python train.py --n_layer=10 --d_model=128 --n_experts=256 --experts_per_token=6 --d_expert=32 --d_shared_expert=64 --activation="geglu" --moe_layers=[0, 1, 2, 3, 4, 5, 6, 7, 8, 9] --router_score="sigmoid" --normalize_top_k=true --routed_scale=1.0 --balance_loss=0.000871 --balance_bias=true --init_std_router=0.00653 --lr_router=0.00121 --vocab_size=13797 --norm="rmsnorm" --norm_eps=1e-05 --tie_embeddings=false --optimizer="muon_variant" --lr=0.00594 --beta1=0.95 --grad_clip=2.0 --batch_tokens=[32768, 65536] --seq_len=2048 --train_tokens=650700000 --steps=14169 --dataset="wikipedia_en"
Below are experts of layer 2 (counted from 0) of a mixture-of-experts language model. Rows are named router (the router's row for the expert), gate (a neuron's input weights, with its number), up (a neuron's input weights, with its number) and show model dimensions 0-127. Each number is 500 + 40 x the weight over its row's rms, rounded and kept within 0 to 999. Numbers have three digits each.
After each expert's rows: a language model's description of what the expert responds to; "mostly gets" lists some tokens that are sent to it at least half of the time. This comes from a sample of Wikipedia text that the model never trained on.

# expert 49
router:468433482503528538473528551434517534529565548506426448511491500513437516487503544536533570494490542427492562491478526553536449448461471479487545544563542425536515526538496494541568453451489461525469434512477517530541465576565477548489542519481552521430576549510531522471451452467474469488547480508470454579470489550539522470514467514458525487512558487573542531494514449500531465517597
gate0:478484508495520507464512534508467487499463544552506477573472485470528473510523519516464483518517478555496519494407541474506512525500446569477533443429494429552543528485456413573472418463538509530537449505531529556441528498469529410509503448547530621503516502484503581579504528512537501508472537484491437429479493476522430553546516500549495482493519409450497553498471511480486406521528
up0:505488483533496478471519473492494511484473496412579484486515502475489541475552471465532502513524509450499568503572442527461483466509496456480526452588504561471468465526469581460484582469547550464451504489520464458550518546583442508489501546430499410474527499516498444408506437519480503510493476466478603588542542495514538485522435521453548511529480522507558505471564526516502589453531
gate1:453518583503521496563559509490474463457506606460502469521488513483522515486471539538488442525463522499492512446494480588477474509497478486544471477500579536484451468533499492426514506462573513500480470574491502402432449499486470484467519536452502438419454466574449451523541512374491528491511519525462481456575525466479564510528473577453512519503525494518486481530484488454571467491565
up1:526529521525508513467514489496481502431513564434547495493529509495590449490447479501473427527492550444465463399528509599448511417492466477547480485527507548499461483562474513472452540465541567556473473527498503501488513452446450495542500504527506506479489458549447512448529517392462558505505477544430505494515583495491502553593464529481525492523527509556468521541450455403528475528523
gate2:494418533540537430445519504482465505431548512444459503488544502521495512467570505467428548484544484514448511491488538382479380526480508518492503499553547531514556497571479458442523539434520499437505496459468429504580507511444475535522532496476543517462554463530490545513535502538465436500487454474496582525523505500518481460464531505469498514597455447520440546447500532490534454496455
up2:588435529474506558429492574576528456582523405464560560521546491497550479490456538522579508461496568522543532524449468510495494446455431472486466463466464529496460524484546430557485496533494538479433439455485516538425507531533497463455506497552474501547485468521562494544529470558451520508442503497498498531484468458519536512501583429524464501468478513546483469554506527505430526498488
gate3:514464424502565499521527537481534484543502577493533591508546466480548529489615428526458471519468439446478470460536447546489551502503556533554473470525596514506448509567538505606516481470469518450503430503487586453511526506495482480552524516496484566532467502448545538403510509539448562498566529514494555495508553500516527510554490540476482509486521515536513537501455470499493483543529
up3:499508421519559491504589494512486474572551547458501553551485478505461540463560451541440498623536476560448502464492522449503506469535546518565497498498592543521506536583485448520527485479496540468491480555466516403498477543504471443546521484475507532431506564528483552419500569538507490495479481504549605507457542464485497519477503479510496503464524479525464517527427486427491473518519
gate4:469506416575497415430466465471483542525440469488460507450464540533516491543506521385450507510485478497445453465462493495481534476492519520479443548501485494515525394542561477525525472490479486448477510454455478518485530449581517460563490512559448486527438465462487519436466563543455567511538468467474531487469485518594550472474517512388499504553515533549505475452460506465514517505468
up4:527496568551536510489563473442551484435445577472527506528485552473504528420437532501552482481449454580462548522460500443496493502522465452466456487528513467539562515506486541490458534438521459596585500476543538445549488540543498454509519465473571479478537521470409534535502502471490402528481485545517577480524480419493474489524580490534511479488463520498478543532502505461475473432524
Description: Hyphens and list dashes. Hyphens inside compound names and words, like Sung-kyu, under-19, and dash bullets starting lines in infobox-style lists.
mostly gets: "-", " transport", "-r", "-m", "-re", "-handed"

# expert 53
router:531430500511567506468520602508586495513511528530522464457504456558453454466525524540512492501487435437499527449471534506493471445474538506486532511543534442470543568490478459551572417486479396529479431548527492496535515569554445473497494499480496467459490483515455470505484444487404534454605502443465500571472452547502458461533516560453550505460489504489486503493471505526436472495487
gate0:478577512530482487465538573533541501577512453476520444566548504456496518550497432493507489534482490496523465519456538513540459502511562503441500467544467535459440529416497444489562528509455531535578554524506478539512459439509463499563528520483430484450532557561581510523521574528473458472544470471472465643506443485424517506550507467516557496516472481504478524505526515545463533471499
up0:498455529402463554412492539504466563516581510557486471508436483464543492559547462487512569451495478471500486484513588495417510535505475505499544463533521514480517528550490500434450555516536478510535523504487418440534533471526435534537543481609468466463528525476488436485506541490493448536552481546501504459464498475487440459497432447470457510529477445443554458521464441478464474516449
gate1:537480431525453443472504533454545458537395528544470487450469450497440525526493469468466531574542513590488449487540496496525547514486471457501456505551509461528489513477467513490546464505567487492535488545433472509460476453502560489502538459508487516453498559553433523476478548517440490480474554460532444536456446531501553503501470458550412382460523470563435552483516532532494432476488
up1:393500532510516514506474481519486517488475456512545482479442520470563496503544489496481448506491447486479549527524508512441536441516546490515544491500538517442475542405495578483489492528441511469493466513497558483503544529569491475510546488497551452465523490485578483457467495470565552596557460553507555563546514416493438438617464441492493507488487503425530551505504435518536533423516
gate2:528464539528515492498492542483488472525524537542467515455480571569515503572504489450560553556512513437355483467442464438520474526567544482481499494521502548454540526509451481478532477549510557532558517557461533552491398454579440484503469498501545537434450546566500532507516548491500442483464574486530551498519512517512453466469506515448543480448567480490480506480460525507486472435542
up2:497558495507492495504422419506490485448467498486533494477509494489508438419577499520483483410442431536571507511463509545412544496441420517530536523514522508520497462520516555433526523493454453465420495461529463464520561540377516461467502460567447427507528499468505488460491437482477522467499445485495490464479494504491569527504507533487486557524489517578491493529487429481504558584498
gate3:500383545543508476470505496509481462507480464541513526460535433506451451519465566554515527460445542547467493480520490501511484463447489509422494501495474486494448508458472494587513511499549499486489492530592540483492555502489534429413518476462487456478491489445477460557515421473532537506513529463525470395510553487463435469441561536525575434532550509460486439504511464443506431498577
up3:499455457554525505526474509523548458446517500570507514531539406504465457500509478557503541399396460471479527451527437441511512507462470497455502503460480524608476537585523483601562531519551411505469526590473511456577509512608474466489523472522538488502469462505519526518522486528472499496466510500485516523567517482492493511496566434467558494499514504494499497450525535532540554511482
gate4:492393419474529482546489525541493439556481525509506481445465443564531462553484548505494445525554423490505485480469504544562504576514494488478441495487509529531475566526544503559487492487511477505476430497416521559421480497510459451514494520445477449442561499525433535468537496495574512515458550533456569518433501539464490429515506533589445469440512480509469464433501498498493442498504
up4:499566395459502531585515551462484468496475487540554435557508421500491530524533513494470493500527462483536529482500487484507533563474518483544441526508430551471450555422426453520438496478468463517542477451391505588494478524510460473415577540452536528464514501499447441497557485533475483487480466534538511489476459536446465491548541517481489452515425548523529521459496515456488530536544
Description: Mid-word suffix pieces. Inner or final word pieces in technical and Latinate words, such as -ular, -al, -yl, -u-, -per-, as in glyceryl, Safeguarding.
mostly gets: "ular", "rane", "lu", "atory", "tegr", " Proper"

# expert 22
router:575445491502489515486550550486522510494506488588468488514480551517438444447491526533552475505512491425460611480465475545530490529482523529534495534528493470483536511431446487551517432548445488476453440545578483524504508490524490545442501407515579540454442524529519441449518486490471465509522452503434456552507507494519458460562524540415530524500549506556475519438424468477447460521520
gate0:483557466508442444516486577506532538448446478568421490508538474451444441471481522533525510570524536487515534549511456568491537508521520508522566515545537482519505525427496497554525502571467503503517452529438464427484487454484508593491539450428509525566445519459432437497533461508491526532526432438448465503545478543540562556540516447506469544476479550446548455477522507546539531479498
up0:489449501449529449520483574524472406543537492521479486579463496488449523519527504543563485543491465468475560458486530487499520430532476531548571563505594554501495523461463535450521507539507547497540483457446488473501506513549456535419540507480446642542451488548504517536509468510507528525517456538519502573527522477480497521534521558514550560421426501532523522488570542545509508539492
gate1:546490462541514426485492496442540606430385505559416473595594453471486499484507522501531427498443451484495486459499551513500522444521484513514515545508565582471570558528468546480491474544487513498456492501514478425490497437571546455481456446491486516466484543485558479476534487539455479477543540506495501484482478543516515492534502499461559574514481489547464451477463523504440463473524
up1:498474510493521484508463517495540628475510468588504468494583450456575502467536485488594490446497501522456535523514473518542541463492491550558463550504484508456532433515484506538485520543399558468491437512479498516484545518483570459448431538489568529418498461477506452519542445545488480461497459522523427563495573538441470443541496458496487547531475480559493503516490541464536468463482
gate2:499487506476535499520539469434486537502466554517494587563525516529530518465541472442485474522539554547517485532507443572501465536523555511577485575399485503519513539460480476490508448492465498513430452589503463537496562488544487502505477517495476509441523506510561466469417517456576538473543451447517473443402473571435454493496486502463495560599556499536513473474509485454455542506494
up2:496444492509467478499476445538554505523443553474546567548499473566529473512559505542518532412506545498517535536527477549474485449535460560499455470428542418559562480431514516512533487509495453466501536591501467503439529494501496483541447530474497510530462490461552502517496480427479475543488462450480503540531523598412447515599452492469501520529430521522522492523535513524389493484522
gate3:525545467496545490607468476507454554527538551461508482544561493539431492515398535556509478488456582491535529552485490454446493453523434495458521546529535453465468478458505418440465543484450500512515437485586460506504509496522548476545476517498474484438469529536510489508521480464492481522504553529518497543499466442522457540412475489459430470521502505475465585569450584511471560492467
up3:453484467469475491405481502405627451508515461598563467494496498492470544491548515452530497526511493474587439478510496531525521534503532457472466450492453547533498520535484582505475460529534519530470548442461537453527514533501460517436449473545471553519574517464501518488486451504509513483475469519527447440423519546477534456588501508516520505507499518498601416492520456459528489488545
gate4:485570507492576471489537462547469566405487488563537471485520561445468544539550498489505538513550463473481522520504492533506494548459512526513601553514506569482536455489475432553520542475499569483444505484501471526452493554457590524459421418446533555534509549520483434443524469490507536521487544503514524478502521491531449502508439523504476539534501543533574408428505484503463500433510
up4:555520566615471511436507501500447511525482541447557456551440454514513467445484528500512443521471399474487481523412460507559547520503482537460519472502524530457455454452452515487446461526511536528485549495569478499481465447492550519489561516609478518498510524497469508469513559518456579421538481573487484537485506472494530457539469538495576464531558435486461531528451501517460482536484
Description: Mid-word stem pieces. Word-internal pieces of ordinary English or Latin words after a first letter, like r-ig-id, Tri-um-ph, creat, vent, found.
mostly gets: " creat", " vent", " found", " rival", " Cam", "Cast"

# expert 2
router:485528485499531544495514489482555496523506497526473438481471449552438540433487540535592503493483502472528586497535525498482488494471492534473491507568533456434500547478457498527479442481486446503513480496575508505531503520474496552518541464487561457511571521549465457475506432463410515446592485513479462570492494534494504436558467585434473540513486519551565617465406480520504513555501
gate2:589483478488495466530445513444500556452502515487443414459531477577416473502511568519513555531546507499451511483467521519469497478473531439450439501512492494544509533515546494432535501585524453463551560438526496463511497537539526502553609451562528485498480504522550484419514498517510502455516459512455556521512457476437557508510492463465501468572474519494511523557510452515562534592438
up2:458452490525513541519543576599540459509481518480524525476568458475553467502492458525513495473489455454533499474428494525462487492524446519493516522434577452519472463530442412501433465437458521498503541521430537469513495544517491540531459536423400566516460594471456498595503496487545509512460544490515485522537422496479488543483534537454492606475500454511523480521499516516457514542527
gate3:565463506487556491455534492482460509483535490486434462518468507437444446546475481512491491545445442533483518496479518539540487529513543475459505547546546457480422500506445483477470586519498471493536540515509474489509555552541558483595473429457513481560507497471526511526557443468417498510462554486583610531483495428476511536532415543511545470550533534477518565534429470485516450526544
up3:450503508430448560546402490528499475489465508461441461455553452468501493525540461536561548539502507502525440489519512502536569484439477497499495556588448530522480472568460519429477510508496556430515436385526521509472509473488538453505561505577522542479554504545476483507507491582535482513515499478447444528404456484526524477516496494477489557434537437478497488475457512488523512420534
gate4:513535472419524503489459488507498541479483492495476428525454466496528501482555557480561450526394521528464565439527537509503433521401519497486537551495458527530504477437485533540503468599462447511486510467604505534536544538452448472465525484550554461510505550546558515448490457466542498519495439466463460440576519506490492487539512520444502551470416553532514475543447502564496526524510
up4:515550433474569455522504539546517441528524524474471509502505424502498464578547433481476523519546569506482466507494535400515532429471484502521541480445539534468524508530525548495496487449531536507465467470469451510473424545566462537490509476407493440491595453511470532517557486534426521451524537487523505484415522556556505530436542507531484491546540511496514475506590499549580535474522
gate5:522517403493528548478491499510540568504521548553505512488499488443434452518467488512512460494510504521572541537571441481465522498454508491442514524507463521522505542441420498479402499509470482552521471550448449496532525482502481500527453525461500423494516557487427525426487481545492498469485517444453449531485555505523616541495583569460575465503526498480475551436493553431511550492554
up5:521476550496457419487472462478458531530507485527497536478469512465528449471536515541544485512472521518470455560574534523482447448505512525462508503519434556531515455478496457467566487477474423480495524447560506478529565469477535488523456480521507434499508407448474402559489476448465534517495608512528438438498459473517530475517440437548452528474477407580535496553549436481484458507500
gate6:579506452437469487422487497539489598480538485513536470553397507496490500486492521532541518534429560486506450431540513532509459504436519477494498534471493473540464536480499480492466428493468531479569449487519440504507477494431504488418494481512609514554464552501550452540546470528436473448487499478464475547542490442467507482576546468479476560513546492535575518434450514532513506549454
up6:599488432510461543579459509557510610477476522494467495472521516522523416546485489459434492484458477492468529509501509505524439474470478468530565492512488452528476541568457578517471498439498471543465495465513459472436478514499513437542537456438538588544557494504452467496525443489457490557477443477452509537484449488491486542563495561508421576521506531538537504522489512491433509581518
Description: Legal and civic nouns. Nouns on crime, law, elections and medicine such as police, evidence, judge, votes, Senator, plus mid-word pieces like Ant-aly-a.
mostly gets: " police", " LINEAR", " evidence", " positive", " Turnout", " judge"

# expert 7
router:554459458504554512461525527436546499474570510524460473458466489513400496416505496510559495475466521497517486480441511512554485428505431489485535533587453418537455516520416475577487447469529486497445461508526491570561461500490477519559512465487487465464532476559521449473488498461472512518528468465470470583463540510516447494533473523434465589551532519537525542511476427554516449546522
gate0:520486463455524512434483532534505513558456588566531510514484492445445517520480559437499445579528452509461497505498516515563487536471564508582490615531492454412449416510549515523457453462490500492474481541556521528501453548490550539472538509473490500534522475545523520511522521482506575495567470575458427498526472481495584481428457466507471483544448491535517526489495508529581537516475
up0:538491407461549568449499522506500537546493509505600508466480446421416531514514507493433466561514504538493449442497557521551459530504522506529528548535461544492472501538542519589455493431458488531486541455563483469470484626490487465460556532486422496515449529537491515451489540466489521513520521537487487527477427514510588495473443476553514454556418511522510532484491505525521477525519
gate1:573527484478498539426509490423494435547499442516549504514554545488475482534442470568610539451552501570520491480538577472539512515523463471455499495484490431534533518473478444491479470510471389466525433527474535497496507498500512505491484508491567559420489535565515476495462446450484456516487560492482436500439442499476531451465458461457494504493501514570580493460518470534537483453574
up1:480435493490509517522560478434564498482569427425547500521496466486496514501454491529515498421415504498496489519463480461497510537468460563435443416544479444477530530511409481530446471513425454520520435526519531434482445501482518439517478491442469533490519536466504578529553450556532539524542488484504533459517466500520570477523445462514469469465445486452522508463489596515549442555469
gate2:527561461484508493499424499525540488551537509526486480431488422491485471539463497443548531507510467453503455479580500540479535440522474450523524502538510503515494473518480431521462518569515488435531485504450550479484554574531499515507518573562511580533552521550549447488556457456532459531484498453460450498552588487469574502598504515493440447521441534581561508492455524534522444493457
up2:560546469473546481557445463484533477504528503497520552424481404455504446582426484527527555520447461470501509484509516525502548482499436507427504455535524519495492495527471432511412561520515488504520536537483500473548480562504407457549520565572534529494541552560510488515528476464466440503421497522439496490551561518495592493541523531492491477545515540551499454515517596526497514505456
gate3:520502544584454437491463556561474483465519518562488497501451510511462470465475558481536453456530484540551538562470545476499562422470490532515569583494550535555498514513419475455507495438548470446480424479522546581461503512454555456520464470502565524542420571568474537452533488479474466406559501448503470543537516492528487517466477454469461532467493498496511469510528511492481517542446
up3:508485470505467468464529532564514461480569500475512464530408548520494433389475524503498490469539499560532525510458516508506585452492440552546544514520553509574475494479378463433494525487573462512477404419543534504432507479474535492532491444503499462560445549538453499540493446489426497464532517447490463497511513489472522467438505475462510556501487493481429513514521461497435490486477
gate4:546539529525503536505488463533504496470474498452537524442518467493479498488469445570477481476447442562529500438524516536488521487490447527459607479476488480516496542465469388441586530446497528484453514500547498470533531540541480438510488516476497441454525543614440466468515590468484487491561472505497471447471497583487507499473555489435561481527487473590489522533482440481433448479539
up4:550461550586485528539551490460501476434551482439558522468533550502473521503447507520528485445477443535495523492457515515538484488503442499435490456491535481502459544539512411412492501454552534560492446510455480441480531520515452484505461456532613456486430498575491519546428556543537458513468549526473499458454520540448494449533546539426525502514496460501468525536445456513464512445555
Description: Table countries and codes. Country names, nationality codes and entries inside pipe or semicolon tables and lists, such as USA, ENG, ITA, Chevrolet.
mostly gets: " ENG", " Chevrolet", " ITA", " MF", " Sheet", " POL"

# expert 59
router:525489533505505475483515524466546531482539521542461432476495538549462464428496514553515525492549520397469484517488525506531419449504483447482551551489481401502569524484464465542530445486480502454445439590471493597539480526525520543568488378487530511481516491595464444444502452467511471462554501473515477509482502523499459479554515521470477507519555536540473494503499440529457426525547
gate2:535474475561389472517466582509544478547492481492483546457467521553506543512502526515455488550524479468502492477563449536509553456538514525410537529507535495514611484508548502500574402454521515371495442474490535543486556520513576487465484460503444481468478511482443503518543491501478487519541539483543496475534516545500531493543576410499489545511520493501441545477531487477451449557497
up2:549453529517437493540519567501473372509489553476576436491470523446510561565498537446485466526502465549509518480496502498526473539541478493466569547474451468544578537499493502475560448496475533465450496525532452567477532527544500542546524467577422509462523471498451486488419549492459495480476495469528457474518507482506486467529564464527490472620506532483483453513467524477479416574518
gate3:536553531509541530452504550564533500493449517518502512526433554496425585473481480496446478500511548449464473496415483478493495538501582460507436493480517483553602505482476438564444504517475452477546500544525513466403488499519545473504550554486572485501504515536436526517482469494508476533488549464461425471536493530458489463618480494432461477553524522497511433532468546503536543535563
up3:497461488483475504528488483452492502529526476503524491499545427486545454540487489460521517520480443541574504533587520519510500457462429492514580537513446492423409498463512551449569444505513528475462485482477470525582470526503440519452474499492460515501545510511567501443514529495518525477520462503540550551474475480503518505373498497583554543440479469505517587433570434499470437455438
gate4:509528403475475452516466467455507492504560527517463524468525516514481483465436515501430517435493434444479451528502563540477448483515515506437517550481454475449576550466506422426471412588463488505428565509447484506542495422482532509528436470501459553515422486531458508475520497536484542505503498505524482480441493496481434462475480501462564420557497489540463517507547555448496453509439
up4:509528508427516499524563575497506443436508615513561469489415509516465454414510440626517438509534437503503537546489536500447506494463521497497434522494454491552556562473459534508495499474435514470497537562533519438508466523490440490513511490511529470534512485525485490449481455564541469487449394479508539484526530424473506506537514434485479475501505571461485531486487467484557526511462
gate5:492466411493531460497537498502505497524512463496478507547489499504485516509535495523512538556560533471453498473389515488572436515522437488546497534561489411531513518506504481478570499495426508497515509510433572531535516510547542503450491467512574539488412542465503520418460495519531439492452532557479518468447465469521459454431570558489528375511523475477491490548538446491441442532477
up5:444497466382464559478485512528488486476482542452501508475467464415445495542548513486475517472427472544486461529470550525451611504483518487428483428472512563530457521456445507461429506497523495498503425491497466471525529513439477441571429545527417413516530506407518437503520457480459521447514460506485516457463519532500551492521493537456505517449483499528459562507463529523485540484531
gate6:563517577472536422452483580448516535531537496492524456558553490495538556469557467487570462459493482523509514532471547569452432468528472459482642527397447447462495507544481446467466443453476483482466480472512496481474525495478489551514454501483534545468469520506504483516484522526431454470490470542556440536574463493516489514524515524538555492570532515479543521500462494543527418530497
up6:506567466500444418476537499505478499499490552528498505452526527551482585497507492449513514555545513501572510523454411574463466439520540526453517532420496500495503487475483485492488451495443605522483494539480475477452487461430537580521507542492432414454477435558496462469471537470522463464477482451503489498517543429488451481481530387539491545534484478492532563501460485432535458461511
Description: Structural list punctuation. Structural marks starting lines or fields: = headings after blank lines, colons after labels like Genus:, row-initial pipes, and dashes.
mostly gets: "=", " :", "–:", "Production", "Singles", "\":"

# expert 51
router:519571478535574528512515543455545516508560471585444477487482450530497552517473556547516494568524441425499542429562516514500499470540449489455471532563529461506511512504515521532563414542487451470419445499476486530501518587514456497555499470438544493488534525504541475474558514422471527489529487533464477581465470537530479490509513575462547545525524510489525597467422496513489462545509
gate4:476545478509501472468526427466527438529489462536456450493561473484504550503503526561501443533573472424516547481418507450530549544594462460591506501490554540523536520494523542515502450533568486482464508480522526432522544561578492489594434432522470514481519509534447488500555470537566516502508503483489515483446471535481538539421469458562502523537500437495533465561510532500519462473432
up4:495569497475477545503453515576465490446548515463463586505493564467555518533514466455517511505524484522439545490484507444536490503497463526490438500428477497451555572499518520482444444498462461416508507463452517545518527479423541512471513548519471473466466478522452503396488425531553436442482468554461457469463529480431535478544575446568511533490493553434465482491496524552534458555520
gate5:557550548552505448494563505442533553569452473507437430518457491565479469498522467479549528512480527531535508503474520537509458556582497507516489505476520501513499469498429493438569517443536607448578545401496428500477473518488459560480619527555489491429497549530530561510480508522500516543449476484498545524474466511460446524541507429520490527511508515498501564484486474483485471568501
up5:549560510451488514479469443463555493414522472507464516522583547487492481509545540540481504575471530549460479507424497531522479454527507479555518517506417554473523479463495559496481494625491455547517495521468561534498481500488547515456487524489525490565462482495401410448447480498525500475588507525464453473511463467484534478434410513517489460436483480523563521456527467475522428506452
gate6:544475498366531554588523505435479520487493539557401464489506555523488543512552509510533538522491498516477384443537519499525516534518520434518526535476599500477411538494475477487548474430506525474461521524458459514493498510530571487523528524480546527461498498482520565545503513526495435571530515504452466565531507509464480504542514505489477411491534488444488477501414425470495517536473
up6:470504499461530528485513469475488568480516503610412495553531471478546517458494477454511525449464461488434515490587571448527515468554532472511474527504520521474483543513532493522477453500579474518548443550401496486498450467623461457459526539529516562545554453565458528509569462546513471526528490517538544565540537519549514475472544458468471438518561510480509474544513502488525563473513
gate7:490521470565484459489521524479486463487491515479402451581473514551460598499520510515550524568490524486575507504536456538448446421504515492555468480524482526550462476576465546480499497513548506529474486420507519513483475529477532563538613525478492550497453461475570516457512538452434440463418496479518479502504424436444497511482561505532498513498484553525546554507449476497518541521578
up7:582509526573539464437509458491513474548413454497498429454487543548507562560509496452531515490463539495535468513504518502507497504494530491498452446574485464492446512399454494466519528532491532503509545496542431496505529548525483486522560460481424478423550545479578478520475565468480460476490481525452552563512532489510510546420467549471577418471514484487519540447445445538578515487504
gate8:408547468495494449538528496543487507494500539447487516458464499494517572507507468457455534455492491506413431454446553451482471493426485465434486530545545416555444486538541501546486476469492513462594471557518509512500467517483546556529509538528510495537507499442520446530431465474470576498499565512477463565445555442583447506488526477523553506460572524500457559579460497536497510509487
up8:526445506518470477506461518527555594479504429511492498518511486481514463460521535524540486537530548472527538518527456547481559436561525486548517474490484593522535502461501506515564523542543485515370484517521514540494579504505449473529499453524548480491450479577474517491506509584532438520460517529523508459487514552532573519491508507490421506476451460488536441373502565440494499459420
Description: Surname and place endings. Final pieces of surnames and place names, such as -ley, -ton, -ie, -ter, -ler, e.g. Crosley, Kessler, Mendoza, Wrocław.
mostly gets: "ton", "ette", "ley", "ney", "wick", "ge"

# expert 14
router:559492511500493502494543494469510501473526439610462431490517521533447512438469526521489485568534551440480552502504476546535424533455455469511482486539485480526564431443529467520499431548487449461440434569569472559561549506507445525504484408466549479439536488566513487453487451458526436507546486487471489545452539463477508435484505510440453534562508537549521544494458472491481462503526
gate0:551581517504494546496475500511557536509500444531578492537509500547508522519476517503441459546528511464520444556479489424505465568471502542476458488574538507502522469555503495518564503468519502502484460531524461475459518476508466523562543584452497520444509453556431545476574489533536455452507511469458429620524579530525576522469527485518463558531437413538467439465530516525489489533518
up0:453498497499549460496483530538588475519520525420496545475463525466477469515486557570502552492514505526559584451536498489531519519472526542538451501466474502448521529504469486491409484526520505490426501504506511489516468512505498504461477519552478478539492496504492432482519463468492552367504485546506534471596441424486527446550477462566507478398498540502525467501447426380455507535468
gate1:514550593541470449551423522475480538494521470530495473495504539408477528550502503485509489532569453552551561569521525554461496485479495483485417529531491523482529540511589473422515483508432444541501497501548444529492484500460516477507498515511496475558553553545554465478476595479502461575561497529459522580503504477432540506562424439481535520504499506537464550453477442496543515535543
up1:504485423515480515540487483485493515506434529543581546511521470573499452543482452435580499494457536465481549474503482507535515538463545456480566488441435455503426466495447496581502511513528542457559441482530586441500469510491456555458531480489529494458452506461445527542462446444459531497468462480508507494508555504513419461521558505574454425444549467455471473486570502500502515513423
gate2:455455435512590492461489489484467522534494516488495558459541434453452518531470455517423446569458471543494465402444447524535527505491514471515513432520478489535560516568556456544539543485450495570534508510509532527500496498539498456467482481466583422494472432510430481509467418444555464454496553529548575464541521495471529525438430523498479489474525541492553539473501522479488528517453
up2:407497473477496427499559538583491512502525462513512488513518535516610489570490455551489560487513479472524453510450505452516508580476499509451493500537457471552390552446462530535461456539480561541522458565533506528449556506458470496526491530566549511511442538463523516488462484471531521494492523533486533513446486495524511453519370565555492486533519484491536514441558454514550498473448
gate3:537510565524509512523500539473529488482492473538457465538483556547430523446467457569476485481422514470433511468486492546458475481507479437524576494536529496495522523482517461432542553460519478483508494498444448509532487545589474449496509482472473485449559596491507503488514579454524579526411506490516491493444484415439584502501469418576481484612567488502507496488475479481537494503522
up3:471515563528544437518543510515471477451428533484523509540481438507446506552574486500452528546411485559547503506470505464513549427465530481487556492517429459530522393618495495522521596492528495507486555522488476546509480470480492436507436510523447456469491493535515454432470470478456498574518515494506553539525456522441483489508500478530438520536491524529550499448511544564536529583472
gate4:509500491510586487471500488546536462480513495531473536548428589456494527430467503453471469509505545514525512464514485478482530451470439451531398472502448456504557439448514470452467509558481540557479483538506457467473505496528518505449458442483451471443434465568471478509461513578452510470536583501558464511465555540529507544424484452512453505548482605483506489510416491492511507574512
up4:500556472559529529517515576494565439454507444506557477528468484430529491397482497453480562462492444518510478524510455467508463583508512479472481494445495489468477484443505477498399543555461453499528448591577485569489441521560550524543492573454458515480523418574512480550471408528487471483481473507460531518487537496501487484489487508466528524430470478479517510440482560485495507444516
Description: Short name-start fragments. Short word-initial pieces of names and words after D/N/R, like Dat, Dors, Nat, Dom, plus "See" and blank table cells.
mostly gets: "See", " Nat", " Dom", " Der", " Din", " Pers"

# expert 26
router:579509485506605442508496492481571544474529541531474479532509453516433558512512539476599560520492491427492566486512548517491393423520472513492522538536553408508551513501483491533544500471510484495498442522514501592519420496539472520485456489441509514448538466553466476473511427511486486528546494531428449573497532521511487496512494549524557542525479492476511566542415513527476499484539
gate0:586465484518530429423477451544432465500488472518466544427487545456544486463555488557416548494471454515455533529488610459482497507571521485458433497549466436486544475518556506435518512493509449479490508548553434483524472486451480422479555468528501509471533558493444494513524466477430458487442573490452527534418530523525477562473506508484474490528515470472519570514488563513507513507484
up0:495425509490469466511463482523517452448495518455496530539485432494464551452469502491388575474533520483533513481546558502407536492546543466484482528502526511473574546476479594501518495606453435454452489533567471507550455465463435477471473549550462481517497526494484445444514493502496553509510510509452462555462482489491565504554547480457532470468522425474488602549566488499470490523500
gate1:516487494547561459491494509495532508520452550496532490560536590485504488506554499504529529456468568513495552472461534480458470492502506509508444463640536459515501480453581499564540452476524531508462527453484486524480477503488496502489496442508471597526423545530548474525514454439466505437424504483442524498452452534507494521429530524526524513465474552560559469498487549536518638519456
up1:541538496529481545559503508532497464468459556493494492457495428508564464486522487537455538553551525502504545518513479569534540573510454506529561506456512467532528485562484607491447468521545410513548563451455501451514569452515441533534533520511522448556420502535487483450503500530551496533507442435531534480489462501444555618479433485469522517482529490470465551444486463514485442460498
gate2:532461437499511507444525554482503637464536527508506558495516441524427533503484540445473463575476492547501525547452546540432523507551561513545458564457532527428500436566552535461508500508461461489512470542479538519550566522468481490407509492504462450489519501532460501442504494522585484484459536519520556492510581509537534494542584491501473503488448464473480528488465482461416518531492
up2:476522533490524554546505504512503516480492523459508471446472492491461562465526530483483477424590488489482465538527442539449465530590489527471469531535524556522498494489457468461542499361572538411485461540453490523459540469427489518426490486499513482517544553535408482517510494530473501513490459552591477484496501530457407471571520514488510604523519480514507525513471447545558518470495
gate3:517486503496503481537485533587535490540449432415472456558503457533426495507506551466484488506508472471553547461472493454474452454470532501585439410504483437478513430477499507506435454546423504555505426501484392490545406468502518502491489472492541544515526507511444490448515496452501551525500459483479483500549540515458521488542518465561491426563553518504464525468475531498550591526510
up3:520545469524544529488534444484462479521480550549520454482488510528574520535515483534545509519470535501558421543504487485525623530505433479367504592471455567516456526424482411480476566481534475548515566531453564473525569541545479499491477467484477469494479505483496507549476511546501466455505472455488553465478532506494446499499509526470542518490483431457427483469525426541517469482541
gate4:442429500583422467497525476533514561423483516501522525506451488459440602468501559529495478449514460481499543531469542467566476540552490530536484449490570489510487497497534552463467505536470555487506489494552536491480452501538451504466490491502505561418524501538533540416483502469498500567479456502448481422506534474542483522465506527457499556459394456552512419527513478588432480489492
up4:455479539573574400467489522530477513465458496501490490575473442543487582463505474505564523486490488518505559503536396493553504513532528437523533570449505525563503497522529541420510509426511502511515533452561535537488495520493454526497498505516559477476519536516496506419471567511509443465495535507571509451535494474464519483513522521490432558488484452572589509527523542548457528550595
Description: Mid-word suffix pieces. Inner or final pieces of longer words, like -en- in sustenance, -id in invalid, -ib- in amphibian, -ector-.
mostly gets: "ée", " influence", "eline", "ences", "achment", "acre"